{
  "experts_per_token": 2,
  "moe_layers": [1, 2, 3, 4, 5, 6, 7, 8],
  "normalize_top_k": true,
  "routed_scale": 1.5,
  "balance_bias": false,
  "vocab_size": 7298,
  "norm_eps": 1e-06,
  "beta2": 0.99,
  "seq_len": 1024
}
Below are experts of layer 2 (counted from 0) of a mixture-of-experts language model. Rows are named router (the router's row for the expert), up (a neuron's input weights, with its number), down (a neuron's output weights, with its number) and show model dimensions 0-79. Each number is 128 + 24 x the weight over its row's rms, rounded and kept within 0 to 255. Numbers have three digits each.
After each expert's rows: "comes before" lists some tokens at least twice as common just after its tokens as in all text; "mostly gets" lists some tokens that are sent to it at least half of the time. This comes from a sample of Wikipedia text that the model never trained on. Tokens count by the router's weight.

# expert 9
router:128124156107129124166127097132137118128097103102123122072126131117099150095121144131119135148081088109097097130159093086175128131149145165123137122115104119096153089109082123129118155127149123139163085152118110148081161135086130119127184150
up6:132117148140142114159159116118126131112086162140141175138179146135141088152127115127143157113109115138138128141134139085108162129096129146120114129133118141148138133163155146114124127115184121109179109121120118147124130104125133112122166086
down6:136122130120105118119124079136162155168127142146140132186140131112123103142122106083121134110116095136135125110135123118146140153134135173109108125136139103113124136148131144177148126110143114074173140131118101162116115100140108133086163152
up7:130143131090170157132121121127146129147111115144115111100128136134089110117115142141082081154097133136122094117107154086139127137124126128119174092121157121145172130109112164130118077121169128073142107109119118122128134107128099115152114068
down7:128146123133116078124114128114101127119116103134166121181120105164136122157185106121143154127136140093152151124114140159143121118123150117107095154119109116154090117137131112154174167129109143149110088125132128138156101146154119111114153147
up8:127123126128113126177170104099162122154112123114111113115098125154136151153187112156142114146152162110079151137095120131124125119111165114140148082137132168086136123107112148106123126085090132136136123127162149119150133102139127144159106126
down8:175123149151147137120071142135128120095103127152118122154135131128132090138123115082106139136102130115148105144134175117137105119124091109139117118136143077139111191161161108162126120148180141120135078141085100144153132166132155139095153130
up9:145119161126103111115115131091095159100123141073153123122157156070183170107124129143062078135145137149129159105118149109126112164133144141095143187159109170133149118158139187149136080149140097123143104150122132174157118091135164151118155140
down9:143180113123157112123129147131161145117117098152095097128111100135127125153103112161143140137126129103134127086130153080108110153084136143125094076099134095103158126118057097142120160186126135138095118152085096114119142141146106117133122131
up10:117099108153118074114172107176121141079119156118099140111147104122128107108145069130128112114114163107153119130170188151154128104128179144129127106105158186209104139116141155116126111165143121144108094127128119069157151132153180122123130101
down10:168115155123151193122060158116114122154123082122157124151144165129140130124110162112158118134128127113122134112150128182065124199105164147115091094117119092103148150116092127118117116175104119167134131126105135172137131083144171163078148126
up11:108121140115131162159105118104096133152135129148095111104095146140109123139114127147188122166121121152085136134121114181149128121124136148162152128123175074147132136120145101105110153146137123160125141114137142137163150168195113111154158121
down11:121157103100147104160159132127139137096111093143145135106129135169099138120125127135126108122143136136134191144171131119127105126122141117088069139101117119116107114076162109137132143173130114125142171149160126137107153122151144134121142166
up12:130154138139151119120139141120130153101139109121113126135116144159096149146124168083139141106149114117109127172154115113168156161153129099148136136144131124125144111113127107120148131081135087123094105133103099142134062124081161090124138144
down12:131119111153133118107130143085133126127111108109137133130136147134103118120099136097157101126157123108126073114132123120149134097161169111103153127134160114126102110140156150097109057188132116145130105174110155128137134129123089098119137143
up13:121080122161129145111161154133098117111129123169107092093153176123128162106145129127143100151130202138101105106118151135113152106116152126144101166148155112127157115114139162130160109150157168133084180108114099112163142153095114146134138094
down13:128188138114118132154139136110158116134128136091149144106087092148160101133098122142112176128128079138141125121141134090161120110129106100130103113085129144143154133076137143153060077161105100092138159157136115151095139101108167142096095100
comes before: " the", " a", " his", " an", " their", " this"
mostly gets: " the", " a", " to", " in", " of", " The"

# expert 11
router:131125136139136153118132134147134112159136090095208117141147110123137112112090070101133134115112105140100105079143132127107126116129130143131090118162118152097135118135137153140123146134160132121141120056124164111121169094083148139182090155
up6:124123125128087097114131133135116100116122115138161114118160117139147186090128115097085129118156121121152114105125127100134145139155143116115132168143118133142144123147138152126148100129114087113140128153126135134069143142128135092137172150
down6:157121153102137130153159100125127147141110105064130144144148127112116058176117154153133093134118124107095112175112158114098118129103099134093109117148141106137138134097096106137120125163143118107089111114156109138170129150091145145129119128
up7:142126132135118104118106072098114114150100116148155126153148133071137138094139086125127161095161161133105152114127105103136144134100123092167148119148108113153159102138152152143127102115115133112135155095119150093170094139098158090146105124
down7:131108129096124113110140110175111136154160143115162151091131099111095178109125071128120124146123159162135075136136130172166136100134156118101131133098178137133113142118129141079132162120090114155084166149154133141160143129137084131149123116
up8:135129138101092114082140129134125100113096158172108109155134116106128128102118125110128092134155124089134143120104135109144125139157124103150136156150116091150167146107108120155126171138115156114118126133111135123101139160137128146144142080
down8:089102105123121130162139163125164109139146102128112156080134151100145175162105119136115111144099100104104160137153154186119162108191156128170125129119146129156125133054159096127127148158142145159112123129144156145155097126180112084139134121
up9:126139101122106150134127167152123101111123137134168151170109149200117112174148162112139121159156101115171159122155132136124108156157120129179153190125138132133135144135138148193114153101110104075143139144122072107149102118132126118158139141
down9:130124138127151112141077112140134096147166115124144149137139128114121100158120169136123126161107133141145116132121149127129128137162107106080079102111186084144150145139149120126173087098130169096142137103140130173117180123122123164157094151
up10:129111117111137124164112148109126170075086138155152153087210136182144096125143096102077123108127101150115090099159130138134113144137129107150152118119143109147131104147101114131130105137139100119133120071121104133117156141112119109155145109
down10:114164081135092152101130157140153096150111099169107171147112127140129104165088157114126200093129134127125154135144150098143127129115142107110114120146085137097121197118121143153121108182101135102139104134144138161097128118104103161073126147
up11:111101144135127091082139123109131150125164121116128163151103097129109108092149093137139127132096146141148113107156114115116128164140118126127118152145148163139137106143126107127139162128101124165142134137138107130166177107093093155141153116
down11:158147100165079170113148110100139136100163128147122130183130125137149125152127155120072141114128111088095149162143108133101112131120103157128165125131157115115125135075130113103139084163130169106146114138109109090113091085131132131112096096
up12:148149127125129058142129146135087166144077104154143155160110112170126157132103134117125116139150131132114167155172111090178169120099118111141141134147169152153115152114131126149106111125108083110128125119113095125131103130108123124149127148
down12:140125126106113162076098167108132152129149148130166159131134139143126114131144095142135108142142077120142117109126136108088133136157137150112124128144134118124114122154125123156111153187130164132117137161159104102128112133132146100114161102
up13:115123145105190169125127129112181127076123102163087130141163107131146128119106134158132173111088135127113146164138140125109133111104167149134138126119112093177114133118157155120167104139131127139134126127140139124181115158133120133095147125
down13:122142156150181165111135145097138110113112160144120172135111102103147141117127154149166133143149138100156143154163116133094128177131138142134138078119100135145182107082097122148107107121120162136157111141114154102106141138142124123144133097
comes before: " a", " the", " was", " and", " he", " is"
mostly gets: " and", " is", " was", " he", " that", " were"

# expert 14
router:113115149137142107157126129101082100134183097106133094106142147139127085149100137145126149160139113108131139114125074104133118143167164146102174105139108130068141119172105137157101156126171171163135111123126098125113127084109125123107115111
up6:092113110157160119150078122131102122114139058098154132121160122128144112135109124151122103151084186145127151154120151119121145130138149140180173073150086116132132111117171164102109130082131125127099101151108112181120127128116129139156116130
down6:154120158109128110082129138114163103155085123125134119117115113122156123114127154126119121147127130114130116121109104135129113092147112102173112080131154144134121092101153130152118113167150147130101131118093162112102114115114133108154139101
up7:119128137115112150097111119127138129102145164091119158080107138145122105120115111106120137117144140092109138156167134117102104168133162118147123141082186126104132131118108140139136109125099101084148151106109151156135100120131128093115121091
down7:125106083145105113114123118118163098144126111148109120142106165109131138149108152136152116134107126078156142119137143105165126163187094076137129154116174150141130131143121137143122104122135137117140103159101097119133091116117190146099142149
up8:128142154131148119113146151131123132120101100117081199128114122133131082100135172120127136150136116101150184159126157097129120157126112136086135157151122119124165117136146123148163070110099147112153145146130098115135138147125110154081147189
down8:134150136146125122100134126107132125131157157112175163102132139092121065108099131129126144109149134082152126144113134151103145149087094155139097114150095133131144120172111193203150124200144133140140155167079150131151123152099134153118163161
up9:135107140155106122092157103143086127149128125106148148126121130162130152131143103097153139185114109161099116086091096096128168152096144107109136112114104108166162121141131125115100155117122101131107142138135148130099104139158173148095144126
down9:146149114167109147123154086138110117151167142116104158136160106138123142130187109110120073178177114149125117123129122146170119159119091155132099113109154111141161161131113140099106170117164126129140140140172173194105128150128138157132148114
up10:133124109151173133115128089149132118091140121155145103138149157116096088161112167086145160148116109092121178112142133137146103133148150118110149137103091129142128159126120112134146116104129120118120111156133144120097141150130135135162114103
down10:115114121091113125135136158153148160067147138132150166127128106085172100130112095127126145127148071109138123078142155143118121124144125117113063131110069087133130086107127144130080108121160127103097101104113111134162163140125085117119122142
up11:136127127120162136088172115130151169122163086120152125154092157121146071130098116141131143172134088123121094080193100119163164131148113124136148178146080143071136109126119109118133148060117145129114135119123148137143114141119122083107163133
down11:140164105104130134171093147152124137132121145140110113126137140132129118111089121139092117141132104148127128172137149167119158165135120113139119124153100126126116091091105118132132128130112155071154144120089093145200120158149127110139177114
up12:127113143151132103138125122135120146155124116112153139102138132168086107146158167114112112151104114176104110130156167158115152104114133139134127089151141139155123155127156126110092164104160148143121100146128119110122120129130098124164150149
down12:114115106068052119162111126082131126130112078143085069157132165155139141106103137088134118149142136096102121107138127106166103145130124178132131166131142116110151082094122128109138115158101164123115179122164076122099064136133102153121116117
up13:104182110110130135122106091160090066123160115093149090123101148139156122139160111111114132138143129133120082128123144137125157124120153094125129162131131141167150143116136126121086121165084127161164104108085136115126119126110142088173138149
down13:149112159195140074088123167151173131132140170157124114094147108112130049113148124159111091110161123155182155149151150088113129150115125143168170137133121119148113135132134117103132126157120149140099115096132099119126078162113127084071111087
comes before: " ", " |", ":", ")", ";", " —"
mostly gets: " League", ";", " USA", " II", " side", " Team"

# expert 4
router:146136124150152108126111135125067105147138124116083075104113177115106103132135140161136141145103081152123158159128110107136096104123127164139105131139108130134133114191090113114105164111127175153170085077142137133127125122102140128159140104
up6:128153142156118165135154144131093107151137121115114113113117151120149154173137123122174115098188129145116083160125142107075113109146120137134128127129095124123119135149136148144127115138103097121134163136114139141160115124129066140116141154
down6:142123172118170139170122123107134147095140119141100116134139113121110109154165162158115121102105127115140140156121146136119120122097150182165143124148124132125119114108162182096118129128139107170068137131131112112130142121129100116159149106
up7:169133141101127120148089130153121095135135109156153128113113141084141136120115162113138110154135129126155145138117120161084118137092150136113116167117179136166162106109096108167134179154113123104117074149126131110093096112143163092162128110
down7:143106120124147119112108099138157115113135126148124143136096109118102151134121133140130157127138103128111132167090147130119145132133126114076171099142084103125141154130139106119117138125129162153118134119155161119093134121152164162149153187
up8:075154117145178132121197139090153088141152126111081149140116114113048149124107135115130151106160150156054129167146102149083116124117109095120112120128134101160147140131137125160149127120087136144121102118116159111115126146103134134104140133
down8:141151117141157191122136118155184142123124102132101117152123132129118128153084167146105082168135130152134125141130124106131140132131181142135114144128123163107119106142164125140160099134136109135121145089168115140095104149119100106088103160
up9:073106148123131161134140137144098077114129120165121136169141152161169091147110089151129116123144131102102171139131118145050107124133114111098122113092078110149161155146148155122160128107090145172159163099106152116131099131121160160143119141
down9:173105073097170145112111115177141152119147145148147167136142079154122110148118144149154107126130132184125111108150126107118096143120116170124104116153119131115158133125089141126114124073136141139095132071107084172127132142086166131137113144
up10:114153153100173119099155176146129140138112132103141145101112157126076080140139138179181140138136127143116141163124100164144102119075155120101139107127122111153141093124073120115081119156175138142117095089101145098149156144140186105133142177
down10:140099117124075132172126121131124145139141167132118061157169084080091130161119085142127105172140106144118153153132164127106155149129116127128105142119088199124105092131156113096111135142085094107129140139128097153092129093110101129114088108
up11:095098118075109103130120153112121098108123128147141147089125107160136096102129097126104139166117147158168132094155137150145140159155142154168149108142103101144139097136123142098163168136106135148116124114139146120154086149127139130141174154
down11:055062109085125118142157113122140121167154121135097154107164142133135092112101142156151140171123176120124137119123086140144162172127139157123153127146124148126129163134114124122114147106145159152070135134130114127115095148088133139129134140
up12:124117179104128144083095148150157105137130133135155139125109100115153153127127155125191131125139143105145142131126117095143162167146086132097151127140161126125103136085165130091102112121121114118126093137126163103150137133134139179188134135
down12:151109099149146116147098100123158132101137111181096114137096160092120135121099121130126142121134104139151199183133139099098120153130130120133144122102119066134107117112126136143124168158149139106186136097127116120157141161108095120118118142
up13:123151127151170130125164117154129060173155154123136125099146120118096137134110135122140114128098097076135148134089139146188133153139122134066143131146129097165151092148130138146139130114172161129125119119166140130160130174143138113103109109
down13:147103128122129085135151146125138141143174102141160186125124099132133145101143143095135122135123127147117109093166162083116118133106114120099097091180148120117126180107117133144146095159098120136108118111083104183083140110149133102125124145
comes before: " ", " |", "|", ".", "–", "0"
mostly gets: " |\n", " |", "|", "6", "1", "3"

# expert 10
router:119166148142172092115140094091121137118159108145135151095156128137133066106145156119127143107087131069117182167134145106158095150113104128146140106153098105138184118141103106140114175127153164127092102164158157122128133145113129080127138136
up6:076138161095188148103155106137103147131141116108194104178123145086144090153159113135124143132139136133097120125095136098141110151151135117170153129133115137137125154140079116087132138110138104075155138162161128159136119156138150133112131159
down6:072151128090145154109161158132126147166155119131166175153177129153151116158078107105118113125113098139139163142120164142141100163125108130134116100159111118142131082127117105128080150148118117165148137137147110103112120160125128142112142111
up7:115130175128124126110136181132092160141111137145118156147116130106130091114106140148113135123145160164078134120144090100121114121127122132163156113109163151131089122148074145109112137131117137165163142119124107135121115115117127130123138184
down7:134119081122116108091156143152141143065104136103158117130135114118122117144101122066118132116171122099130157120154125131104133110123113107110090123131120169102143110115116097081116125092108147106133170146102121073113124132142152115133175111
up8:154119089121117133109141086103088115155131144186171138125114130108109124063138124158154129145108116131141170128149125144170109137107188143117137125084113113113174113127136104161091166107096157147127101121122115103080108150102141091171145133
down8:159109129106154113111084128126121122104111099143191153085135135107155089134141124154127193088149105102119158147137122092124072110134121135071121128118132087159115125122074134088097149144170144120105132162137110119124128168151095116151134120
up9:160141106130144154088156131088104089119139067127102151165114145148083108155151115171117120130149141097145151136122116139162145153132102152133123119137119100116140133147119150148115135118135148140123111122112144100112118136080097097108102157
down9:142120109130105116099119144112151102144125119190084117109124130123188115110125117079119121084098118125111109121135139137144135092129154135148144086130125114108136149110126113138141116161117188148109097149128115156109122115151144136093142111
up10:143123117085119096081160135117158110081146096146101116146122151091109094086147150114127145146126153125112142142115134137127098125134096114175131151177111125125143123162129132169097107130145136116133088160149142093112100132166112118133167151
down10:127117120147119127118129109164102142078084133136163102147127111138135143102142114162128128147186131141137158108138093148101132099139140106137142099088116153115132132142097118139131113090168139129112106164128111099112129161078086120126141159
up11:185144122189129116176175171138098142141140119105116124187142135168133118159140125135118155117154142131130161143149152111154127127106171111115118140115135163135125146135082154122124099111108122102124100147102078126176144113152124125137161165
down11:106152117109135150096134127116186114149151111166170119098144075161131102176154085113145111130136127130146156146135112135108126113153120157179150110139132117146154138136104182122099149121106133147099114090118133147127120126153129119115144111
up12:172113132115129127102140174125111138124141123117133145136107116122145150161115178131160110121099118134146093110119112116133089110133153076132170092094127139106111163106115103112150103126161132096127138180080165050116178116102134134133098143
down12:130121145119093155129137140152134122150113114126125129093070125124106147149118181129146152138123098144119118120132127127112131119146120167133135148117135165136083150113103136150159115137155146074120140186119133116091148095114122126120096120
up13:146130134169109136075110120172092128141130163118117126130133121127097125120198103155122157179145119096179107108120099143144145146113147101099115124116104132144099084130108076147118111143135167146136157132129121126132143167141119133092151102
down13:157138124119174128127129117098139139144167077149151152091113119089107088135136111129154137115110117153096159131129120119120112119115125130128125128108128114128118063144137137107109155088101127173094127106153117075125177120147138149109120184
comes before: "-", "==", "|", "The", "===", "S"
mostly gets: "-", " (", "\n", ".\n\n", "–", "\n\n"

# expert 8
router:114148142138142115140150184073139145167132087107104095115121061086140087137177133113136130136111093137134193160155120143128109136146136179119155133122144147149110132160092088106114126103137144085166085165131130150107156153110125117094132126
up6:152116183146129116124113168108143092134164135132112116124147113085145142101181143099155131136107137135123133095141137132122143123144159107137131089131124103121134112101104171142092088084160144104120095118096175119113115115121107130144115129
down6:105122126151165148157108129164150111134149130135100135083098120108134137163146103178136124131136100137105180108113115132109171141117193177134091073179151122135142122117100141107133128136137179122108141127139126176129117142110135101118117116
up7:137132166166145098114154118088138168104114109131109140094100120151093142139119125153111111096153122181086107140118157114183113132090117152149123151106095078115092126122138130156121092108112145107153079124103103112159141136103129103125125181
down7:089128136127116133152161144147132115098109164120180173170128112129142109116137119110105131136148163163127103137119100099143151147145165142157113113153121137114164117149105149130135176050144102169127177130140133130093148128142103158124158114
up8:162110124135120135120149127164089149158145165142092138099118120111128144093127126149135135134099132130096151130119132125105132104143126138148134138173127143138095111126101117140112150102114083138156087121136123163114089129177129154146117131
down8:164150156123125098144140119112117141130138144142156105156075085141111114123087152097153163103154090156147142126149083122158117132133107138135143117116145115125108157121117113120140126134119083095126153123125119129153115123145127123183082129
up9:126143118138178121094117130110147118143129090173130138121148124142150158088160143117116164131127160157140099128116157106134144114129112093131113148127142110108124147102097134131094108112086141123115171144129121176124115100104084123134132105
down9:125087145113154145136105116067112124145115144112138160121137113135107072133112192118100127127150136162078132081110118157121127119133101116178133168139125140129198165146087158127108138110154166078118119167107165126111126122106123129109124100
up10:123185106093134114112121108138061106109135128097120167156136101119129121123118101081137139177117128160164140134104140123123157088123145121165096130138140150142126169184156129110104135133096139171108119173140115121098137151111084116139152139
down10:127073142128138134139100119130129141134122099131170133090171099101108139138136154168130106130123127130156127169140153122162078160099118145122124132130155113137074104118125129151092074110145118074129092117162170134131119127118142151065137083
up11:107173138131119115127106111159149107131155155122166133132124135132087130114119136114173125141146123118113107115119147110127197111171076141130139119115127110069115135142100143100120086161119125096077117109089088133105162155143156109115132139
down11:127137131132112119117147143173098119113103153130142142120119118118145117112153151159132122097148113152144165156151137118074106137150137097132028113125108153150145070099092107146122110115115152158145150110147115117134078105156148067106111096
up12:100123148106122146127162165116086121150102116125127115124116119102121083138183145063125089109162113092125093102140124126173085180117123139139151170119114123146148151114141092103153137124104128112120128125104131106170125124146115166133118141
down12:092092097112121131150137137113151135157110135105129125130149126095095133167146132088075109113107131091098098134152106137151153143083164141121129148096111097143146112148131110124159155109125123119097163142118158148121105111137122216130160151
up13:123162140122111083108118160113132170110122147145119103130117114092115094076149121113125147110120143157188160106175112171156084147122131119140127121135137139147098114157133125161144070100129171139084124140120112131110143170145126150085143106
down13:126145109131162117135146093125124113119155103100160149119126135118165090150126153165123167098077151120122140139124132130145156132138122127137130136127160131154129142111145151135112137131137133151139137149144138130141128152127114136113107157
comes before: "20", "19", "1", "18", "2", "10"
mostly gets: " ", " October", " March", " July", " May", " September"

# expert 1
router:160131175117151118126146102107132117138158158111094130091085149159116140119120149143070124127169101114101186111132125132121152125147140151133128115113122129132116123166111164145109136126129162172112079122166159127093101130094099130146136123
up6:116158151165173146087140093152168142115175150156142134145127143109157116109139103122140132182121094128121125120099156119173146121139121112127156148130106145126145129150123115133175132146093137135126119134141111168125123160127113101099166102
down6:153164159159147112136110156080133153182143107156091144162112132122131161135162095108157085086174123091114072137149138148100120121116173122103084170149119058136122140101188130120133114174141114160127116149122130146152114164166127132137180172
up7:099141113114109152084131099100142095107120156133155092148148162131119104134079122161092102126080123141105098118112123092088126146143098146121170160143131172141157085110161176140128131165134131128117151097127145102137111115134139138092114110
down7:092159179144139096155187126104148093148095112124127166146133138121133122122126124119088130133170148138161120174167120145159142125155156113107153117133129096057121116162130130130156139109093174154120139114112108111131152057139145144147121146
up8:147148146145171099127118096150130143125109141124112094122153094122103090106155090167151111122116150102159079126183128103109126127158133147142111153108125161198129117163130133133144139123118133120131139117126138189131130147144085137143134125
down8:092156155132099174116151134167124116108116118146114169127119122111153137093086153139125149153082098163112176083101134180117109125123141135155117096128101117126137139110147136140143123181174124109117132100119139102144135160117144148143117110
up9:093107131119128143115151141127111119097120137151117086176152116126136101143041100120182117156133143102147134199127131109112114071081134140117141156072121117114096135141108159121129099121116172114131084142122122165125103085134142148122093127
down9:136110088122108153084157136102158124107112078144171114129138083180098093119102094148114132190107122131122116110107164101129143064151126166121147162107109139125114139110118132106104140183126138140127141141171140151096095103140100106140131106
up10:152140151113128130140151099138152109127134098114074144172130114113144134091154131069158120157126127125134161166123151113124069157134118128109166138136134135132107115134137163162145154147126145086103137156128101111092161100115127108142172144
down10:198156103139113144129054151102151148129144123114124142127117143089167149075127164107133105185160127116116158142126128120113118122147133143146128166141111171135103167143144126173194154164126098136126135125160160128122164112150133155124093106
up11:162107145130159108172112124102121139122113084091138116141107167180171113195135093118110116088131153107096125156160158107090159092145128099132112126152088125116149123073105133148087112133185139141132129145150115117145151137140148111166194132
down11:117140104115129132106187135158158129107148130141102090140088107144102206139146171101139147153123106141125099110087142150133115156161112164111150145118178137130085139134107149084127137169045099117111153131093122087120134137119106084129097145
up12:102153109119141140105105158128150148144139125086130133132103096106111140111130131085129136147096122159132150157141122145146090133102148142054150129171130120102133092126104118100129093140161105136164157100118126135095175081156151148150165121
down12:085077125090101156152118141149149117151087085141098115117136147109097116114142105133153161163110135148134141142060112166107122112139129155139139141121112155113141098105099109139116110212114140097125106103163082142134150098119127105125112143
up13:127130121146155113161117131145136118133142137181094135086117157092137092170112148167150113130142152174117143127107161127104122145111108165117151106116145122127145180127153104111138143102076166097135164133144172132151182188144129129124110108
down13:115166158144125146153119123120143128143103114108138133140135127150120105140160133110088138127093110126124111117098084129145085072125123132148193144116104161123113106109112151104085169120123107121099120101105089149130140075172131103146142128
comes before: " |", " The", " He", " In", " |\n", " It"
mostly gets: ".", ").", ".\n\n", " No", ")", "}"

# expert 13
router:086139156138135139166125149103134113120137141102131148095083145104106139107130132113122122123175114112129149104150112112121124113157115132124126173148133127117140137117138099104115156110129135155127120146160116159122115110132104120162139138
up0:146151114098105118100113119169142123143113128169175108128164146132130139119132081115119118129135110098120114117136138131117132174161140133142106168122121136152123129162129149139104129113126137154106115096128150136125139106140144112138129108
down0:157146154156136134156116155128160133125150124106101144094136109135122168141171159151144121123181120106054115115116146156129167128136141102116114114162196162119164130127138125099081112152130153097115160114132167167103162106190103112147122146
up1:079175157128109150150107162142146148146175127162150166128127116151127151153117149119159115128110108082127137111148164120089102148094108085130127127113090130099159186099114099107175130137141118124074106143116129128096109088115145127182139097
down1:121142113150104153145169146133139106151139118137143135146141147134145115139117087133136095134179101111130124158151131121089136166170127152184132130118129189131088148092105121164145067150086126148121116099122151131116161091134105131087145128
up2:193127121071150142096101122134131163121086126137134130082144121160096137110138115090061178109129151092132152134110096131153098118129102119139129143118121136078157115142147126116147129129129172063120108095141161134097071119163144159147117203
down2:145131123086139116160114097112090081090108138145171119089172171169117120122127137159112150177132164174128136116087143092135143159129115096102106117116136107101074125095126125121173134173113122158110164105089106139143108155112128139142107129
up3:107149127119116147146142129130103137126122107168099129128138101168153125143157141123163123098132119122141133145162147126078124150121136151153109104130085119135137089115151122152073097118082115123158098073094082167097138143106136163115124085
down3:167132138129093122149153110113174154107115107130127126133106130165110111115117144157176112136150106113159146116122137147114148149151125142121135086136122128106102105089147166178084124147108096083135150122122138128138127190114109072122131118
up4:101114160131120126137093148146120124151118129172092122112126118110084131124141096106132131159153113106160138095077143097140098117141133156081133157083114125083150161166126136156144136125142148136118102124123167083130119094131130120158137111
down4:144112121142121106100160126151139178132156130126130088148134137135142112115130125110122145117130128144127109148100121117151123089115123136129124112078088133135137142182128138087164144145117125123073109098132182151124151154090128119125096145
up5:136118117123080116126137140131090149134132138083169113147143127113152142149124120149105131116125141121109087114143133124165112132128129114083131135146099118140144143174090142130114132157089140114179107140130152103147114084158142142102124128
down5:128130148150097122120120152084177124092109092122122111124119128133166105107145106137116099133127123111108143104124147131150108130136105181123112153139107129141125135139149109132120131146154132117128130103078112113122124076106132143179145130
up6:117065067124112105144104180113091110155123125095105137102070078092129123176114103121117169103139102095154140148105137127118129169141123130116094136107151166126127127142132167159121144144113174144160162162110130141137102118140114102132156137
down6:117117122142104107120116158117145147121149139117115138125104078131141105132092109139167121149139083152141148098134077146130140137113115084119109136118117131131154126129101150129100162150109150105146117167122113131111137134144125133148120113
up7:097142130107119142137157112174132110108139126132102124137113160130184183115123076141127137134086146144094168109130142128137065143135135121157113126092116105138124130102151148131095094117137113110109130139128166121161126167104125111143170135
down7:137177134133096161185091128066147108127084114121120120130115138113104168114147113086141165130120182109138147178151162185149079147138146077156105169107112105134092130117101106124146088115188117152120148144124165115097123075083133133132093139
comes before: " of", " to", " in", "ing", " by", ":"
mostly gets: "ation", "ated", " up", " out", " made", " work"

# expert 5
router:120138153166104134142147142097141124116138144131151132151105159118101128142168120105105118120096123138130154128102121126074096114146110105120137136121102089094166160197119095107156140125144138151109134127084142090075146133110095137165135128
up0:105134132122106143138140151075158111136093137143146100150094100116120190140122128168114114136125114099127099173137083122141126110142137160099179127133100147147144147144159126159152097174100130111096135133146104156094132136095152113135143124
down0:154095151168110122094130170125118121157145145150157164122131156062158114109124141117131105135129188114095101130120120179135171138174137107130143105152178097123103142137135134158165118167090109080127132119143152086152103118145137070128135115
up1:218123141140133104128165146133088079108095144151119100187143145096118102135129136145121099112169097163119112071091103165118159126171139179113133122096133102104109122166124094160143099097120159098133154160118135085159152087084137161146142147
down1:129111175111092163147121113129132105108082093126098139097138118180141146138099114134121079149123172140099112128157143099127105132108125102111178183116130154114120129075162152126103114131122120088131154073158131117126137139128122120127135098
up2:151132121076106131118108118126133140128167156154147133132124148132170125145111100088139106132164122107128114149073132141139162107122132115078148078144117107161147104159105097117129166133137100154096129133134164110122140106132141114177148145
down2:102144137087097144124138133136142145144108113113153109130153110159113168156101173166114121139119124142081169071114134112124112093074131145103084126116103125109102150103092115111155089173117122132110148133116090103141163141144073162111149190
up3:140108078142075132115147141120103140113140088142103138144122142139112112146110133171135152123186156129094088178115113140127091139128128142119153132110093130098145197115167166128157092179139128133111157133124112116142104123160124122142174104
down3:141095132146135145154122135122135135139130053117101113130140137150121055129163104138155125131112120106123136147148152155151150140114124171108108130116119099155166128109095117135146085145132155165112170139135156111125107086136094146132099114
up4:126142127098133111137135162103125144113146093122122152147104132138124125157126143097127110106138123147091124129120122120119131113183098142131176147134107118141128090162128127127120128136089159128172184152081137128104156114122108103163113135
down4:137125142118145157103113102140150077113092151131103134162147115138144140098124077155094120128167132114132163127119117168143092127126106103112095135133161138163115113106132128110139117086133087108121123151127169118140157149183115109122083114
up5:101145134117130120148110116097137107158112087109142122112069131157137144143151140148182132112105104125153143121097135126083147124152107120156083099064100112119141150139169141131118077124150143110135105139111160146109118144148129129140183111
down5:136137106069070116148119173119080130120153151168120122107081109144090118115136122098154087130124185116132128149143104154147146160152130119108113148064102084100147085143139076126157086117139113118079113145153142156148097115142129103152093158
up6:155110120084132101139107145133092163125098126126121082142099110083137111157184101115143165117105153119092143122144116116150111139119117122121179102124125161089134119116091121119137138097080163106164156141120111145142114115159114113146125111
down6:183135128088130092145108133120130135151160121112146125131154120143123111160074134116140117137143105129154136138124130158114072162157085156106168130114115070093119134142154149138158153108114091169121115140111118123128190076087087130113122125
up7:180095186111097103139125154118157101108153178085107110155099127161124139142136116139128111090155098112132119056150163160123145129178113134129135113129130111112144124108127121130143173139163115146125118118142153122141109131118126109124121145
down7:144120085115143125123115131116146122108066119113153136174120109176086155110164145145126108141130116150100092102099086130122076122165128107140129137101147151152108147112158112089122121162141108155127112152110103186137119103065140113145071137
comes before: ",", " of", "\n", " and", " (", "."
mostly gets: " States", " State", " University", "ics", " city", " City"